Below are experts of layer 7 (counted from 0) of a mixture-of-experts language model. Rows are named router (the router's row for the expert), up (a neuron's input weights, with its number) and show model dimensions 0-159. Each number is 50 + 15 x the weight over its row's rms, rounded and kept within 0 to 99.
Before each expert's rows: "gets" lists some tokens that make up at least twice as much of what it gets as of all text. This comes from a sample of Wikipedia text that the model never trained on. Tokens count by the router's weight.

# expert 15
gets: "of ", "born ", "medal ", "In ", "(", "Gold "
router:44 25 65 34 35 23 50 53 57 60 57 62 52 39 58 49 55 31 29 48 47 45 65 60 38 28 49 59 69 44 44 49 30 44 44 69 59 05 41 43 44 52 47 75 52 65 46 68 30 42 32 59 46 28 27 45 44 16 41 48 42 58 57 41 49 50 56 40 40 85 49 41 51 45 63 78 41 41 42 60 35 66 75 39 68 73 46 34 61 55 68 62 62 39 68 57 41 56 49 46 09 75 49 08 61 46 38 62 47 42 64 80 44 49 73 24 49 33 59 45 32 47 57 83 33 76 40 50 42 22 55 62 51 25 64 53 22 50 54 74 35 28 62 37 55 57 53 62 60 65 63 41 46 54 64 58 65 28 56 78
up1:46 58 38 31 54 68 83 33 52 34 21 74 49 43 44 47 58 58 35 48 67 65 35 65 68 89 80 63 41 39 30 50 49 73 47 64 57 46 47 58 44 50 46 44 45 72 59 47 40 36 69 45 39 69 31 72 50 44 66 60 72 71 44 76 51 14 74 74 68 56 36 56 26 67 19 44 33 80 37 43 65 22 56 29 40 48 62 52 55 55 50 23 46 64 67 43 32 64 57 40 42 65 39 43 65 60 56 58 46 42 44 39 50 50 63 41 68 06 25 47 40 65 56 49 27 59 44 51 35 57 34 62 57 36 70 60 70 44 66 64 48 19 39 58 40 27 67 31 28 54 41 48 76 52 39 49 85 54 66 54
up2:40 56 36 65 60 38 30 34 40 41 49 60 33 50 46 71 58 52 54 58 55 63 52 50 99 37 57 32 40 52 45 64 13 23 54 52 45 54 55 37 38 73 72 28 80 56 39 53 39 42 80 33 48 42 76 55 59 51 50 29 54 24 74 38 40 56 28 43 41 27 27 65 46 74 52 70 60 66 56 79 48 57 48 52 76 69 41 68 50 43 73 40 72 35 58 54 42 42 76 51 38 55 46 47 29 62 40 38 49 71 36 42 48 45 57 47 47 58 37 38 56 56 33 49 52 28 31 54 42 27 42 37 67 60 22 73 49 46 41 42 51 28 55 61 51 54 34 76 60 43 69 52 63 34 50 47 31 49 47 55

# expert 94
gets: " ", "Total ", "Title ", "Singles ", "Party ", "votes "
router:56 56 72 49 46 53 40 57 48 79 20 18 55 64 48 48 58 64 67 45 15 33 33 41 30 42 48 39 23 60 43 65 50 49 53 62 22 39 54 49 25 62 64 51 38 39 48 39 59 69 54 45 22 59 48 47 27 52 62 36 50 28 39 49 52 28 47 48 60 65 62 42 32 58 45 57 72 43 60 63 82 73 48 60 88 39 25 59 82 44 23 53 29 40 51 28 40 47 79 51 08 78 85 81 73 64 46 54 58 37 33 69 58 43 59 26 46 36 43 51 39 74 69 65 43 78 37 55 57 26 30 56 66 55 69 78 40 61 86 54 45 21 71 60 75 58 44 31 68 51 49 56 57 36 42 68 51 45 49 56
up0:50 37 63 30 31 52 60 70 56 56 49 53 65 42 74 78 17 67 23 60 52 59 20 58 33 51 43 55 25 45 37 40 26 50 32 51 39 72 47 46 50 68 58 72 57 55 35 91 84 39 42 54 66 69 70 54 17 45 59 59 69 50 64 43 59 52 45 67 36 33 60 40 63 60 90 45 24 34 14 60 72 60 36 60 49 44 49 51 48 38 41 55 47 55 46 51 41 61 45 09 55 33 48 42 91 52 31 43 78 27 62 34 54 31 62 54 56 66 62 35 74 59 47 40 28 39 39 62 50 28 71 35 45 50 61 40 37 50 46 80 40 45 54 58 59 85 64 53 53 76 42 84 76 27 65 39 61 56 79 46
up1:38 65 44 67 67 49 21 80 51 35 37 54 61 68 69 50 63 45 36 42 50 60 21 80 62 54 36 70 58 67 38 12 53 50 51 34 56 43 33 53 42 83 59 41 71 61 32 44 32 44 40 63 57 56 64 18 72 37 43 52 45 46 49 70 83 57 79 30 65 56 60 37 64 52 46 55 68 96 76 39 36 49 34 36 56 46 57 41 23 61 71 41 48 51 39 64 56 64 57 55 48 51 55 70 60 53 42 22 55 60 51 74 62 58 66 34 63 65 60 45 59 61 44 29 56 38 37 36 45 55 67 52 46 54 32 59 87 84 55 46 44 28 47 39 33 55 50 53 36 48 49 41 37 50 66 60 67 52 53 43

# expert 87
gets: ") ", "\" ", "3 ", "9 ", "8 ", "4 "
router:66 24 56 62 34 36 56 46 58 58 38 59 63 47 58 88 62 44 44 54 38 50 47 24 36 67 56 55 47 44 34 30 47 55 73 55 29 37 58 70 44 66 66 91 42 57 58 46 61 58 57 63 49 47 46 66 39 52 51 80 47 42 52 51 53 60 52 55 49 58 59 24 50 41 52 52 78 59 61 40 70 57 53 56 47 42 61 48 67 46 57 51 50 59 56 44 14 50 59 31 24 66 61 37 57 63 24 68 33 48 48 61 60 42 72 37 63 34 62 51 29 41 48 60 46 79 86 65 37 56 65 24 35 09 28 44 24 52 61 66 60 39 74 43 32 42 42 50 65 55 20 46 61 40 26 45 58 50 69 67
up0:50 43 31 57 42 68 57 75 42 44 25 86 59 60 45 53 74 49 44 43 98 50 32 49 27 77 61 52 30 49 76 10 39 58 41 54 60 43 53 36 91 18 41 29 55 66 37 50 47 46 62 57 45 60 51 52 35 52 41 55 68 59 58 52 69 54 55 15 41 31 52 59 51 35 45 55 68 54 60 25 41 51 40 55 31 48 39 51 51 49 33 17 46 45 41 63 58 63 79 38 70 47 46 35 38 65 64 54 63 41 27 39 91 34 63 60 42 50 62 35 46 55 24 40 69 40 39 56 25 38 57 58 46 24 27 40 48 49 47 77 31 44 53 72 22 33 25 62 44 30 46 42 54 42 44 47 66 41 65 43
up1:45 82 52 36 45 49 62 64 59 55 54 53 42 67 41 68 44 32 56 60 78 81 47 49 74 38 27 75 38 46 36 55 63 44 33 31 59 23 53 34 39 43 41 49 30 18 21 64 48 05 52 33 47 75 51 21 57 40 50 46 67 52 33 62 61 46 46 52 36 38 47 41 61 51 47 43 25 48 62 61 58 54 69 38 55 72 79 21 83 70 62 40 63 34 43 63 42 31 61 73 41 73 66 32 49 55 84 47 64 54 78 66 56 58 29 24 26 49 40 26 59 50 56 61 49 36 56 29 24 35 70 62 30 58 72 43 26 62 24 51 46 35 45 34 34 51 40 50 73 37 64 66 67 65 44 47 62 59 64 56

# expert 111
gets: " ", ") ", "% ", "0 ", "2 ", "1 "
router:41 66 65 46 62 39 47 61 58 76 56 40 42 45 41 64 52 49 37 66 43 45 36 52 53 48 46 65 13 49 56 38 46 53 64 44 61 21 42 42 30 58 66 69 59 65 55 40 55 63 60 57 41 34 48 75 20 55 47 40 25 35 55 74 55 42 50 51 48 66 71 34 41 44 46 50 67 50 62 45 30 40 48 64 56 44 39 37 67 53 38 78 53 33 14 57 38 33 53 15 40 56 72 57 57 28 50 75 45 72 62 52 32 54 82 39 72 63 65 50 34 27 51 53 41 66 38 47 44 45 41 43 52 10 45 73 59 43 84 60 51 54 47 39 48 45 43 55 46 61 52 63 52 58 34 68 55 29 47 59
up0:51 63 42 47 06 47 21 63 50 35 81 34 47 41 51 54 70 54 72 51 52 63 54 58 40 26 35 41 45 46 63 46 66 28 43 94 61 51 81 63 55 38 37 18 44 42 43 44 68 76 42 41 57 55 61 57 73 28 38 66 67 26 33 36 08 38 74 43 22 36 27 72 47 42 54 33 69 34 68 55 65 33 55 57 79 63 60 78 60 46 78 65 55 50 64 65 46 51 68 75 56 50 53 49 72 56 50 20 41 32 69 52 70 71 37 61 47 52 54 38 59 32 30 57 61 22 53 28 49 39 43 76 52 59 42 31 44 42 50 74 75 28 46 52 40 69 59 64 33 32 42 28 50 51 40 28 58 55 56 47
up1:40 53 55 37 35 42 55 37 48 45 29 30 64 62 49 21 42 65 65 51 53 29 80 50 41 28 51 84 46 62 34 58 69 91 60 44 42 70 56 86 55 49 24 41 30 58 45 19 57 52 57 50 41 41 30 36 60 58 59 26 62 42 26 51 31 41 38 58 39 76 16 70 19 57 52 50 30 40 20 67 66 72 46 42 41 64 44 63 83 43 73 53 57 66 42 72 65 45 62 42 49 38 00 38 40 56 28 65 72 46 45 59 57 32 55 56 77 72 32 48 62 59 38 59 75 49 50 38 42 47 55 35 41 51 31 49 43 52 47 46 64 25 55 68 31 69 49 18 37 46 58 47 33 53 45 49 65 43 64 28

# expert 92
gets: "| ", "; ", "|", " ", "1", "0"
router:45 59 55 57 30 50 60 51 40 54 34 41 49 61 46 16 25 71 38 61 58 59 56 57 72 43 61 16 47 59 64 75 48 50 55 62 49 50 36 54 48 27 65 49 63 40 56 62 56 58 53 57 68 26 46 33 21 69 59 62 60 52 46 46 75 42 38 58 29 71 55 61 39 44 42 58 61 59 75 42 45 57 69 28 56 68 30 59 44 58 46 58 30 50 36 36 20 44 68 23 32 59 62 51 63 61 57 41 48 26 39 25 51 57 50 51 59 20 51 26 05 54 24 39 37 15 43 75 44 51 33 58 39 48 40 68 46 61 48 56 38 47 62 48 32 27 52 21 69 71 28 84 46 28 49 44 63 48 34 59
up0:49 63 69 18 39 35 54 71 48 81 64 42 60 38 24 28 52 63 29 45 52 67 54 50 30 49 21 59 39 39 58 18 56 41 52 59 36 30 49 47 69 66 75 52 62 69 90 75 51 32 08 66 39 23 52 54 49 54 62 63 46 45 54 44 39 62 33 52 81 73 87 36 62 45 49 47 41 52 49 55 51 41 54 56 54 51 43 62 44 52 41 44 33 31 45 54 54 56 18 60 42 61 46 43 42 51 47 28 14 53 63 83 45 55 55 32 33 49 55 81 55 43 88 56 42 60 77 60 53 49 47 59 46 31 60 53 45 36 46 62 61 55 55 62 62 52 61 41 49 55 70 43 40 39 61 53 45 50 43 56
up1:44 87 31 59 00 69 62 48 59 42 21 49 69 44 57 40 45 50 41 61 53 55 63 30 18 35 52 64 62 29 65 29 71 32 35 51 52 43 32 31 26 42 56 28 26 58 70 52 50 58 65 30 59 30 67 65 31 68 59 67 65 30 56 42 29 69 64 27 47 55 52 42 33 47 53 02 59 68 59 57 84 43 50 45 40 42 37 78 20 49 69 38 54 34 50 99 41 62 51 49 51 41 76 68 52 66 35 54 53 42 42 41 53 37 58 49 59 48 64 23 78 47 31 55 53 31 56 47 59 38 55 41 52 55 42 41 73 57 22 48 57 37 50 40 80 61 70 59 64 57 44 55 58 66 53 45 36 57 60 54

# expert 97
gets: "| ", "; ", "–", "$", "−", "NHL "
router:55 47 43 63 60 54 49 40 36 52 61 33 63 33 31 45 41 54 64 33 42 67 55 76 50 57 64 31 33 69 56 27 72 58 33 52 35 17 57 42 40 21 35 34 40 18 60 70 56 31 51 59 44 28 49 35 13 49 55 31 46 51 41 57 78 44 50 75 37 43 67 53 53 55 22 71 56 44 20 46 32 77 41 34 70 59 53 39 15 29 45 56 80 13 50 41 60 66 57 81 37 53 60 34 59 21 34 45 49 49 58 60 47 23 36 50 65 47 57 54 31 65 51 51 44 64 52 29 57 48 75 25 47 46 52 58 33 27 15 35 31 64 53 62 33 26 55 54 61 47 39 72 21 52 53 64 52 55 40 63
up0:34 41 35 52 51 51 57 25 23 53 95 56 72 80 68 48 51 30 50 50 43 66 51 69 46 51 50 35 22 54 75 39 48 39 44 51 60 35 55 47 61 50 23 45 41 45 40 41 57 68 66 60 35 99 55 45 61 20 51 31 75 51 47 53 29 95 53 46 74 56 67 27 47 47 34 61 56 74 49 34 33 35 61 32 63 56 73 45 45 77 51 77 40 30 55 34 48 58 58 73 27 50 72 46 33 50 32 73 52 48 45 50 59 39 35 77 36 33 56 43 39 51 45 63 23 71 58 56 46 24 48 26 73 60 28 66 50 54 43 64 52 37 74 53 48 48 60 18 36 43 75 57 31 41 60 63 62 74 39 43
up1:75 46 46 35 47 42 46 67 69 43 48 75 25 63 57 36 54 67 56 77 36 35 62 51 50 60 24 53 28 60 86 58 68 48 49 69 65 54 70 56 82 84 78 76 37 28 39 63 66 57 18 54 51 26 34 42 56 55 28 59 44 65 82 68 52 71 62 18 48 37 61 69 35 50 54 54 57 25 74 37 77 37 54 46 57 67 44 39 57 39 43 29 58 47 31 79 54 43 41 47 66 37 65 58 60 49 48 73 44 33 52 34 63 41 56 62 44 33 57 25 49 46 36 42 59 38 59 58 67 61 55 76 56 29 50 48 89 47 56 76 51 56 40 76 36 58 36 34 45 48 52 62 64 38 44 56 55 61 42 35

# expert 115
gets: ".", "|", "==", ")", ",", "==="
router:53 57 41 52 28 45 68 36 18 33 26 27 57 78 39 56 63 54 58 56 51 58 49 73 44 66 66 49 72 60 38 86 49 34 47 80 75 44 27 57 60 43 34 48 22 59 64 38 39 50 44 65 63 16 54 42 68 37 67 38 57 82 42 68 55 45 36 39 23 37 62 50 75 51 56 44 29 79 47 35 35 66 56 51 31 41 70 58 52 41 40 44 74 62 53 30 48 48 64 21 36 58 43 66 36 62 50 44 25 65 37 51 42 36 65 46 40 49 55 77 52 60 44 20 61 54 34 17 62 31 56 37 38 50 94 44 71 60 33 39 43 48 73 51 60 37 50 55 58 46 55 57 35 41 83 44 68 48 73 47
up0:38 74 77 62 51 64 29 65 71 46 32 66 64 74 60 39 34 20 45 18 50 27 37 46 48 45 52 34 64 41 59 79 37 31 31 42 37 62 57 56 66 37 86 42 41 22 42 55 36 34 56 49 68 56 42 17 37 59 39 60 66 33 24 66 49 25 60 45 59 41 50 28 53 79 69 17 53 52 36 48 28 70 37 72 68 55 33 35 45 58 31 67 36 57 26 84 61 75 63 39 75 29 28 48 37 27 26 84 57 39 84 24 51 52 58 45 43 24 69 37 28 58 52 63 49 48 51 75 49 41 70 40 58 52 58 40 59 50 32 27 62 68 52 65 58 53 38 47 47 63 57 36 51 60 29 34 39 83 63 49
up1:58 53 53 65 75 44 59 51 68 76 55 63 44 45 46 49 59 47 53 08 42 46 49 32 56 28 35 50 33 42 66 31 41 88 48 47 16 39 47 31 56 64 46 56 54 59 49 56 32 75 45 68 68 62 14 49 20 65 25 63 53 43 58 34 65 59 35 29 73 76 59 50 62 55 60 76 47 22 64 69 43 57 39 93 46 44 33 46 42 53 39 37 13 51 19 44 72 32 54 67 54 35 85 43 57 37 43 50 63 45 27 41 59 63 60 80 48 28 28 43 63 39 56 72 40 38 35 46 71 64 62 89 42 53 08 57 69 41 44 73 51 59 46 26 54 42 51 44 42 35 33 62 38 63 15 53 45 32 47 39

# expert 22
gets: "201", ".", "200", "202", "199", "198"
router:43 55 41 57 21 48 50 29 47 44 67 33 45 54 75 54 48 47 34 32 59 74 56 54 53 62 68 27 53 35 40 68 38 39 28 52 38 48 54 32 47 23 34 69 20 28 71 51 49 54 58 47 48 45 35 50 33 42 45 53 43 67 46 60 62 45 57 48 23 73 55 58 59 64 67 39 43 41 42 35 41 38 39 38 60 60 68 64 53 34 53 51 62 40 39 50 64 58 49 33 45 66 51 41 43 46 49 31 42 40 30 22 56 61 77 31 37 66 49 51 50 46 45 38 41 56 48 53 63 50 34 52 32 99 58 11 52 53 29 18 47 43 62 43 41 27 45 83 74 86 51 72 31 44 74 56 53 53 48 56
up1:65 53 46 58 66 66 56 62 25 41 43 58 71 59 53 35 45 84 54 50 69 41 36 51 49 17 38 28 50 50 54 39 39 57 23 45 42 93 34 52 69 72 67 24 44 48 37 42 34 60 87 36 52 30 48 34 55 46 53 37 44 39 55 57 55 52 25 27 69 66 34 50 43 21 34 36 52 46 38 47 36 59 99 40 55 43 66 59 61 44 58 34 54 87 84 70 31 47 44 60 62 40 42 70 35 60 75 38 59 68 48 36 32 37 38 46 46 70 53 28 48 69 57 72 64 37 54 50 42 73 61 74 51 24 42 59 53 60 46 72 44 51 79 74 44 50 61 23 59 43 38 44 63 33 52 41 25 49 74 49
up2:41 55 36 52 36 68 82 34 43 41 53 65 62 43 56 24 61 62 50 40 58 30 70 81 53 20 60 25 49 66 34 45 32 56 35 32 50 74 48 56 58 72 49 38 60 65 58 47 61 67 48 62 87 30 54 50 50 52 54 51 65 45 52 00 48 73 56 43 63 60 48 45 50 39 39 55 68 53 69 57 47 67 80 46 71 70 25 61 48 34 55 52 67 63 46 77 25 50 58 84 58 62 57 45 50 85 43 63 36 64 57 53 50 39 42 35 28 59 37 75 71 57 47 65 68 37 42 74 51 63 73 69 88 52 39 25 47 52 67 86 39 46 41 59 47 48 38 52 59 40 59 29 94 49 26 39 45 38 56 40

# expert 73
gets: "\n\n", ", ", "known ", "\n", "), ", "Personal "
router:78 37 52 33 69 25 42 54 53 50 63 53 55 28 64 52 88 30 53 26 67 62 42 39 53 34 65 53 71 27 36 45 34 76 81 72 52 49 21 49 57 62 44 52 83 59 43 26 33 50 59 22 40 72 34 50 41 19 18 71 70 32 31 62 46 73 60 56 71 57 54 28 49 65 42 36 44 65 46 48 69 44 63 21 53 63 78 34 49 62 55 49 52 44 43 60 50 36 68 34 23 64 44 83 71 60 53 87 48 59 61 42 56 69 72 22 58 62 45 70 56 41 52 62 59 50 78 31 53 42 42 42 45 38 47 34 26 50 34 65 22 45 72 69 51 53 40 51 50 68 40 40 49 55 37 36 49 43 58 67
up0:49 51 47 69 50 64 47 40 47 41 68 45 84 54 44 26 59 49 51 61 62 58 55 54 34 15 75 64 54 47 66 34 34 41 13 68 60 44 49 71 41 39 52 40 49 77 40 35 74 60 61 24 43 47 56 56 68 25 82 49 77 28 74 32 10 59 65 50 66 60 58 30 39 41 51 54 23 21 54 52 52 53 67 42 66 57 61 54 55 49 32 51 13 67 74 63 47 56 24 67 31 61 44 46 29 41 26 51 56 47 48 62 70 41 49 27 55 69 48 54 40 49 59 63 63 59 55 23 87 06 52 68 52 13 39 25 30 41 36 64 61 61 38 70 47 65 60 59 51 43 60 50 45 75 72 41 71 31 33 31
up1:49 40 68 38 56 24 43 69 38 29 29 52 48 68 36 45 62 22 39 59 15 65 47 45 42 77 67 50 37 63 39 48 29 52 44 57 87 46 52 61 48 52 83 63 46 44 23 24 46 48 82 65 69 44 57 50 53 71 81 68 69 47 58 50 39 36 37 36 48 56 17 42 66 35 40 50 31 54 63 65 44 54 48 45 39 78 46 17 54 51 64 33 76 31 59 50 63 13 61 45 32 33 60 46 46 38 49 58 75 39 41 76 63 33 36 36 34 64 35 34 55 62 52 51 62 39 43 45 61 28 55 55 73 42 34 36 50 58 44 44 40 48 37 14 63 39 41 53 47 48 57 27 27 59 64 49 44 64 17 54

# expert 118
gets: "| ", "|", "; ", "); ", "\"; ", "had "
router:40 53 45 68 51 77 60 51 40 68 43 64 44 45 46 32 34 86 50 64 34 61 57 76 47 60 32 59 47 70 58 32 53 54 56 62 46 24 56 34 49 24 45 37 43 36 39 39 53 61 37 54 22 32 85 17 45 35 65 56 43 32 60 54 80 39 52 42 49 23 67 57 54 44 43 57 67 35 80 56 58 71 46 33 41 46 56 35 26 35 39 42 32 13 51 34 57 25 41 69 54 56 77 38 55 82 57 28 61 46 45 56 34 51 55 78 50 30 52 56 63 75 56 26 73 57 31 28 30 47 47 55 28 57 57 67 44 54 48 45 56 68 46 65 20 42 64 36 45 34 49 61 45 64 41 48 66 49 48 65
up0:74 44 57 41 46 39 62 55 83 37 82 27 11 60 26 57 53 48 42 53 53 38 55 37 45 69 64 42 34 59 68 63 55 52 40 69 52 66 59 34 62 57 62 55 59 39 28 70 52 46 67 54 57 32 23 68 48 79 33 68 52 46 57 43 62 49 40 51 49 52 45 54 70 37 79 39 25 57 69 68 48 42 40 49 25 50 36 27 48 47 68 40 33 42 21 59 38 70 46 00 61 27 53 40 57 38 29 38 53 43 44 59 86 54 25 45 44 57 41 59 49 45 76 43 60 71 55 59 51 87 31 65 48 52 60 50 74 53 37 37 51 39 46 34 73 45 62 64 33 53 52 58 42 35 64 47 52 62 72 44
up1:55 55 55 44 68 50 52 77 78 63 63 48 60 50 59 16 36 39 39 56 49 43 42 57 37 63 28 34 61 50 06 47 19 40 62 48 40 63 35 41 52 81 59 34 61 56 54 13 52 15 50 37 50 45 51 61 64 54 16 49 67 58 39 65 51 46 38 60 47 58 46 13 75 59 70 18 31 59 77 63 44 55 56 40 45 62 65 36 60 65 67 61 42 51 52 49 44 53 48 57 61 67 55 43 48 51 38 60 46 43 68 52 73 35 59 68 40 56 53 49 38 50 41 38 64 50 53 47 32 42 53 42 63 48 43 51 53 82 57 71 51 53 56 42 56 31 47 23 56 67 44 26 38 34 49 30 44 73 66 49

# expert 112
gets: "his ", "s ", "their ", "its ", "her ", "His "
router:21 62 31 60 21 26 51 75 48 39 53 55 86 49 10 36 42 61 78 75 36 47 59 57 43 39 45 30 52 69 51 44 61 74 43 66 38 54 20 28 60 57 70 34 18 68 67 54 61 73 65 30 87 61 38 17 41 65 64 58 76 52 53 87 66 44 52 56 52 16 81 44 73 34 58 71 20 42 65 40 75 57 42 51 70 57 65 53 46 47 51 39 50 61 65 60 45 34 69 52 60 41 55 55 64 49 69 68 55 51 47 56 53 43 62 63 41 51 43 44 60 27 56 43 52 61 61 46 49 74 54 18 52 43 37 31 47 27 32 70 31 47 45 46 48 24 68 53 42 52 59 45 66 69 45 35 42 48 51 71
up0:52 51 56 45 35 24 59 62 50 43 36 68 59 44 48 53 45 51 67 40 53 32 42 66 54 43 48 61 62 41 53 36 59 38 33 51 51 53 60 51 55 52 49 35 71 94 52 74 29 37 69 55 29 44 38 56 47 32 49 77 36 67 64 48 45 49 34 63 55 27 38 32 61 71 42 18 59 10 40 64 39 46 64 57 57 27 74 52 61 52 43 46 18 43 00 12 80 48 53 62 41 78 47 70 60 68 63 50 67 48 49 66 69 54 58 63 86 48 36 28 24 57 50 66 52 52 63 43 45 71 53 57 68 15 66 18 45 55 40 50 46 61 48 37 48 45 33 54 66 59 54 28 58 39 55 40 46 43 44 54
up1:41 39 59 61 43 39 35 48 58 51 53 65 41 59 54 65 70 56 53 54 38 38 39 50 28 71 58 60 55 51 67 43 65 29 66 37 52 54 47 37 75 47 77 48 53 57 77 48 87 73 39 54 74 50 50 49 47 78 68 47 45 24 78 49 61 35 36 46 46 39 79 72 39 74 48 31 78 24 46 42 57 05 48 39 51 45 49 49 57 42 15 54 68 59 41 54 13 59 43 56 51 74 78 47 53 28 47 45 57 51 39 56 42 62 68 64 36 36 26 47 53 46 52 29 62 50 59 75 36 67 57 56 85 36 59 36 50 38 42 60 45 47 46 63 38 43 50 73 93 39 27 24 66 60 66 33 33 53 63 59

# expert 79
gets: ",", ")", ".", "==", "|", "UTC"
router:64 42 44 51 22 68 36 50 44 69 11 52 53 68 57 40 36 59 32 21 46 75 48 51 69 52 29 44 72 37 72 55 42 36 65 92 68 47 37 48 62 52 54 53 49 44 33 87 41 11 47 54 57 49 48 46 55 64 31 46 51 48 78 30 42 33 35 49 62 62 67 32 71 40 28 32 34 42 43 77 64 76 47 46 27 58 47 40 59 49 29 49 52 63 55 51 30 62 18 27 31 45 62 62 25 52 61 48 52 35 35 41 50 32 43 61 36 37 46 52 71 59 68 45 13 69 48 45 59 55 24 54 51 54 51 48 26 47 24 47 63 46 74 43 64 51 73 58 49 31 47 63 43 50 69 69 65 69 48 49
up0:82 49 65 31 49 42 26 43 48 52 70 35 65 42 51 30 48 50 80 47 20 58 67 34 44 97 71 39 69 83 53 51 61 43 37 19 62 53 51 50 31 46 52 27 25 26 38 63 47 52 52 56 55 54 20 55 59 47 46 40 54 43 60 38 31 51 50 52 39 47 40 61 45 66 55 50 33 55 68 70 39 66 27 71 43 75 53 51 56 81 51 52 34 58 37 51 58 51 40 58 44 46 46 58 38 31 45 46 73 60 56 79 75 67 38 57 48 52 55 57 39 35 75 64 59 47 25 56 57 58 44 53 53 63 30 10 33 67 46 71 67 47 62 31 65 65 49 70 37 52 36 50 09 19 61 24 48 44 56 35
up1:47 33 64 62 51 41 62 48 32 19 47 64 63 51 57 46 43 51 39 75 36 66 57 73 74 34 39 75 75 43 48 24 53 60 52 46 51 43 58 65 36 42 44 66 39 47 55 56 51 36 61 32 26 53 54 57 60 37 60 86 27 60 36 47 45 44 59 29 58 48 21 44 60 48 47 42 46 27 62 49 35 36 49 61 57 25 35 62 47 56 40 59 37 54 52 45 51 28 25 34 69 57 74 56 24 46 72 85 38 30 62 71 68 79 43 33 50 73 40 49 81 41 47 55 55 39 41 45 55 46 72 48 74 66 46 56 32 58 76 50 64 51 54 50 10 67 65 48 64 67 34 56 37 53 49 68 63 50 54 67

# expert 27
gets: ") ", "|", " ", "1 ", "2 ", "% "
router:47 44 78 54 39 50 56 58 46 87 22 45 55 43 42 44 61 37 79 44 33 35 41 53 37 48 61 38 33 52 71 55 23 37 63 57 51 27 41 56 37 37 70 75 63 73 34 40 60 54 54 49 48 47 44 60 24 49 56 53 51 48 51 77 47 42 52 63 51 72 48 47 33 39 48 46 61 63 61 55 51 53 55 46 72 40 36 31 67 65 33 52 38 60 41 80 35 51 21 38 25 41 60 47 50 40 36 47 64 32 30 30 48 56 80 43 57 21 56 42 48 74 50 53 24 60 26 57 76 49 55 31 53 25 45 60 84 84 72 74 59 54 58 41 69 46 35 64 69 47 42 59 68 44 29 54 55 31 74 57
up1:39 41 78 56 56 66 64 24 62 63 51 63 48 52 44 39 64 30 54 66 62 83 71 35 35 25 38 70 37 56 63 53 44 63 56 56 31 53 87 71 61 48 51 59 35 77 48 54 49 68 44 46 61 44 55 34 43 37 66 43 43 33 65 43 47 37 21 51 44 32 47 61 43 40 38 16 61 32 55 65 40 43 46 50 51 38 38 63 68 50 65 60 66 30 65 59 61 29 40 38 53 78 54 54 52 52 49 28 88 36 29 31 44 57 72 60 55 48 47 23 72 64 25 51 33 57 50 39 43 29 78 45 56 57 56 55 18 35 41 51 55 63 61 49 57 10 52 49 54 73 55 41 44 52 62 35 61 61 48 50
up2:38 42 52 99 43 32 31 59 84 63 77 60 61 51 67 49 38 52 36 58 46 28 66 47 72 36 26 51 53 49 46 47 51 71 39 72 56 51 41 49 44 30 41 54 42 57 62 53 66 46 73 39 59 25 39 42 44 51 65 63 99 49 54 63 43 52 83 70 38 45 59 41 65 34 52 32 45 24 54 47 31 25 59 74 35 33 93 34 06 39 54 39 32 44 67 39 50 45 64 60 49 51 47 16 51 55 61 59 74 31 43 46 57 72 54 75 33 55 44 26 47 42 54 60 51 54 54 39 48 50 31 58 54 57 52 39 10 64 52 51 48 59 47 48 57 48 39 60 42 48 30 77 37 61 70 68 58 46 46 34

# expert 20
gets: "\n\n", "\n", "- ", "See ", "= ", "==="
router:37 57 47 33 38 46 39 58 72 46 22 37 50 33 48 39 53 78 47 87 54 33 49 32 12 54 49 33 11 49 33 33 28 59 45 61 47 66 45 52 50 49 56 52 74 27 27 37 72 67 34 32 54 38 34 64 42 56 53 69 31 43 59 74 43 49 41 57 46 51 63 45 61 58 46 68 55 46 81 56 53 85 36 43 60 49 42 49 43 59 62 34 46 42 68 20 53 69 53 21 40 50 31 32 52 53 51 40 41 42 44 61 47 25 46 47 46 56 39 56 27 70 30 46 78 30 51 84 30 69 58 56 41 27 34 49 59 65 37 46 55 28 43 34 74 45 77 39 52 63 39 50 45 42 42 49 65 39 52 56
up0:23 65 00 84 56 44 56 67 70 59 56 24 56 58 52 46 43 49 02 61 57 34 27 41 55 37 55 42 59 57 47 42 76 42 44 61 70 39 72 72 45 57 41 44 54 83 29 47 43 43 34 64 65 69 37 49 62 56 67 43 29 63 40 57 49 49 54 30 37 66 31 57 62 57 32 47 63 65 51 52 39 60 48 48 52 36 49 65 67 40 73 58 47 12 51 53 88 58 49 67 63 42 54 61 46 66 72 62 41 71 55 43 54 54 45 86 42 37 51 44 58 58 48 59 39 58 43 67 49 17 34 59 64 46 44 55 72 50 56 63 61 20 40 61 63 36 92 46 43 40 48 47 57 66 63 45 54 44 46 51
up1:32 47 49 40 53 27 51 71 77 53 46 19 50 65 50 32 41 33 63 91 66 70 28 53 30 38 26 50 56 47 44 26 64 46 57 53 66 55 40 35 66 61 56 34 45 45 44 34 34 55 19 70 49 54 41 55 43 32 39 43 20 40 52 23 63 36 45 56 51 76 61 72 17 38 63 45 31 75 45 52 41 44 40 24 63 57 28 55 83 42 49 65 54 51 40 54 99 66 42 49 73 50 45 56 53 63 47 48 52 49 42 46 29 46 24 71 47 74 58 31 70 85 43 55 50 51 44 52 43 57 30 52 56 40 44 77 59 38 42 54 42 18 46 63 56 34 62 39 30 50 41 77 50 84 65 70 51 38 58 48